Experts of a small language model: 320 tanh GELU neurons an expert, 316M tokens.
Below are experts of layer 6 (counted from 0) of a mixture-of-experts language model. Rows are named router (the router's row for the expert) and show model dimensions 192-287. Each number is 50 + 12 x the weight over its row's rms, rounded and kept within 0 to 99.
After each expert's rows: a language model's description of what the expert responds to. This comes from a sample of Wikipedia text that the model never trained on.

# expert 7
router:68 51 60 59 50 42 41 33 41 64 42 78 51 59 51 38 52 48 41 40 51 61 59 47 22 41 60 43 52 24 68 53 60 30 50 48 44 41 50 55 62 45 47 24 65 62 50 51 46 28 60 52 42 51 44 55 39 62 60 39 29 57 56 58 47 45 82 12 67 43 45 64 40 49 58 50 39 37 56 50 59 55 33 41 42 79 49 42 46 76 54 59 49 44 26 50
It responds to: Bare spaces and opening parentheses inside table rows, usually just before numbers or scores, e.g. "| 25", "(282)".

# expert 6
router:47 62 54 45 39 63 56 44 55 51 63 55 35 44 48 45 50 50 69 60 44 37 46 39 41 47 54 66 44 60 46 46 61 54 59 22 43 64 67 55 38 41 46 52 28 24 61 58 43 35 60 55 37 73 68 51 57 77 44 49 45 48 76 60 61 52 51 66 56 31 49 58 47 60 58 76 56 50 45 23 67 52 55 30 54 61 50 48 58 70 32 37 56 55 65 42
It responds to: Common nouns and word stems following an article or to, such as show, band, book, school, record, born, smart.

# expert 8
router:61 64 47 57 34 39 46 70 50 60 71 53 70 56 40 60 32 36 46 37 66 61 33 35 50 42 25 36 53 54 58 58 46 30 40 78 60 59 75 40 39 35 69 64 37 36 71 75 38 45 62 51 39 23 41 41 38 36 54 47 38 34 65 40 20 55 43 36 58 64 35 49 08 64 52 58 55 47 49 49 53 65 39 38 51 68 48 44 53 74 57 53 60 37 50 43
It responds to: Single digits in tables, scores, dates, track numbers and coordinates, plus colons after labels, such as Starters:, Clade:, Intro:.

# expert 3
router:46 50 43 43 50 54 47 52 58 50 47 56 49 44 67 55 60 57 44 52 30 54 29 48 46 48 49 50 48 53 45 52 22 47 53 45 57 38 46 44 60 42 51 55 53 28 41 60 45 55 44 60 39 40 60 54 12 52 57 47 33 61 52 37 36 60 61 33 55 55 39 36 61 50 42 63 55 51 43 61 37 62 73 46 52 31 51 52 69 38 68 65 52 42 59 37
It responds to: Word pieces inside foreign proper names and sports-infobox field words, e.g. Portug, São, "Events", "Venue", "Years".

# expert 1
router:42 56 24 50 57 33 43 27 40 43 58 62 46 21 45 28 43 48 71 44 70 52 51 47 60 65 58 48 36 27 60 32 61 53 58 50 39 48 56 54 43 57 41 51 52 50 61 66 51 52 64 52 36 41 57 32 32 75 42 56 29 46 40 48 29 46 66 43 42 55 24 67 52 42 47 38 41 49 41 59 52 53 34 40 38 58 52 75 62 45 35 63 58 60 61 63
It responds to: Commas and name pieces in species and place listings, especially the comma between author name and year, e.g. "Eversmann, 1844".

# expert 0
router:33 64 43 42 50 52 47 54 60 34 44 38 42 63 43 45 44 49 53 50 32 52 50 43 46 35 40 37 53 60 40 54 72 60 59 52 50 65 56 39 57 60 42 54 40 34 54 53 34 54 57 54 61 50 46 67 65 79 28 58 57 61 77 48 50 41 47 57 50 37 53 52 61 55 52 62 31 67 55 32 62 47 50 16 33 58 49 38 48 54 53 56 55 49 48 36
It responds to: Subordinating words like if, because, once, even, plus word pieces and digits inside LaTeX math, decimals and mid-word fragments (dif-f-ers).

# expert 14
router:67 54 56 54 49 36 42 46 64 73 54 61 62 58 53 49 48 43 46 62 69 38 59 48 46 51 32 66 43 35 49 46 62 48 49 82 39 38 52 45 73 69 63 40 38 53 50 43 38 16 49 51 52 62 45 51 51 50 58 21 47 16 61 67 53 35 69 47 47 40 41 58 48 58 38 44 43 44 31 38 63 42 19 49 30 50 35 23 51 50 46 70 71 38 28 50
It responds to: Prepositions of, from, by, commas, and verbs of writing or founding (wrote, published, founded, produced), plus -ing endings, often in biographies.

# expert 13
router:52 41 43 46 61 48 35 40 43 76 48 33 40 31 52 22 67 48 59 56 50 43 64 40 64 57 46 37 48 44 68 39 42 60 48 70 36 57 52 45 48 54 47 62 49 34 53 61 43 59 44 32 45 39 39 36 34 47 40 46 39 58 43 56 54 40 40 42 51 27 49 31 59 47 56 30 54 48 30 48 36 32 48 25 45 65 61 54 66 46 44 68 54 54 41 59
It responds to: Words in infobox and taxobox fields before colons, like Clade, Kingdom, Born, Died, "Place of", in classification and geography pages.

# expert 15
router:53 85 53 46 54 33 41 61 65 67 57 44 52 63 43 37 32 43 53 43 36 61 44 56 39 52 57 48 43 50 35 64 66 25 54 75 54 42 70 56 39 47 43 48 29 45 64 52 71 34 61 48 44 64 75 67 78 71 54 67 33 62 63 65 63 53 41 32 56 44 52 65 41 51 44 81 36 54 50 50 58 52 45 31 68 66 64 39 41 54 49 96 49 38 68 39
It responds to: Noun and verb endings that finish a word, such as -er, -s, -ies, -ions, plus closing parentheses.

# expert 11
router:52 55 40 24 54 49 45 57 59 53 49 46 51 62 27 53 50 49 62 28 55 63 61 31 39 61 56 31 54 28 53 47 67 32 40 59 53 40 42 37 56 59 50 40 67 40 55 62 37 37 50 30 44 45 49 37 53 65 57 47 48 60 49 45 46 40 73 38 70 71 38 32 40 63 62 64 25 51 54 49 58 51 32 42 50 64 38 27 64 69 68 81 36 53 51 44
It responds to: Pipe separators between cells in data tables of scores, statistics and astronomy records, plus |---| header rules and semicolons.

# expert 5
router:55 48 63 41 41 65 68 57 54 56 75 57 40 58 41 60 46 32 69 53 62 47 54 20 60 37 47 41 48 62 57 30 41 13 30 62 51 36 48 41 64 64 82 45 66 38 51 59 44 40 64 51 44 47 49 43 46 51 57 55 47 43 62 41 34 63 48 34 45 55 46 68 36 63 53 42 68 32 52 48 57 41 36 50 52 69 37 48 49 67 61 50 58 52 33 23
It responds to: Line breaks and the list dashes, table pipes or == heading marks that open a new line in lists, infoboxes and tables.

# expert 9
router:44 48 43 57 59 26 43 33 38 68 55 72 66 61 39 36 44 51 35 41 65 45 66 50 42 36 42 50 43 53 52 55 69 58 47 59 46 47 51 54 36 39 48 58 38 57 52 68 32 53 84 55 53 60 57 51 53 85 55 42 48 59 61 44 49 45 72 27 43 70 45 63 36 56 58 40 47 44 48 21 60 46 44 50 34 61 44 42 67 66 42 69 44 57 53 46
It responds to: Digits inside years and dates, especially the first digits after "born" or "of", e.g. 1982, 1920, 2016.

# expert 12
router:59 73 55 63 49 32 49 31 42 69 41 63 53 69 31 47 49 42 39 51 70 37 41 53 39 50 49 46 55 51 49 48 67 32 56 88 52 47 54 63 60 57 57 49 53 56 55 62 39 32 49 50 46 45 61 52 54 63 35 37 47 27 56 55 43 37 57 54 49 52 31 75 48 73 34 70 44 52 57 67 55 45 27 26 50 51 47 44 72 56 57 76 69 54 43 48
It responds to: Word-final pieces closing country names, nouns and surnames, like Portug-al, Nov-el, Municip-al, Kireyev-a, mostly short letter clusters (al, v, a).

# expert 4
router:56 53 54 52 49 33 36 59 30 47 54 72 57 44 50 54 60 63 47 53 56 50 56 34 31 48 56 62 51 41 43 47 40 56 44 70 53 45 52 44 60 59 55 27 61 41 29 58 52 47 41 41 47 47 44 48 68 32 66 40 31 21 35 46 29 56 37 24 42 61 69 60 55 45 32 45 42 42 30 39 63 23 28 72 31 59 53 39 61 44 44 36 53 58 18 63
It responds to: Early word pieces inside personal and place names (Mc-Al-p-in, Ab-d-ul, Alham-b-ra) and periods after initials or abbreviations, often in biographies.

# expert 2
router:52 68 61 48 45 58 22 44 45 81 50 80 64 66 43 52 48 40 42 59 37 57 63 48 37 55 54 25 75 53 65 52 70 34 57 78 27 44 53 51 59 45 49 33 38 51 61 60 37 41 74 41 48 34 84 55 61 78 49 48 51 55 61 58 46 43 61 45 40 53 39 34 41 48 45 44 25 53 39 48 47 46 50 39 37 60 49 41 66 69 73 60 47 58 54 59
It responds to: Final pieces completing proper names and place names (Carolin-a, Iv-y, Kentuc-ky, Michig-an), suffixes like -ing, -ially, and the word and in lists.

# expert 10
router:39 45 48 37 45 51 46 54 60 37 68 67 66 48 25 60 56 67 62 50 68 51 44 59 30 55 66 31 55 56 50 60 51 28 62 44 55 71 65 32 47 47 33 28 37 59 52 53 53 73 53 45 57 49 40 63 40 36 50 26 33 37 38 41 84 57 47 49 45 73 62 55 66 60 49 72 60 58 21 48 48 57 30 45 50 70 31 49 57 52 52 63 53 50 55 46
It responds to: Determiners starting a noun phrase after prepositions or verbs: the, a, an, his, their, its, this, mostly in narrative prose.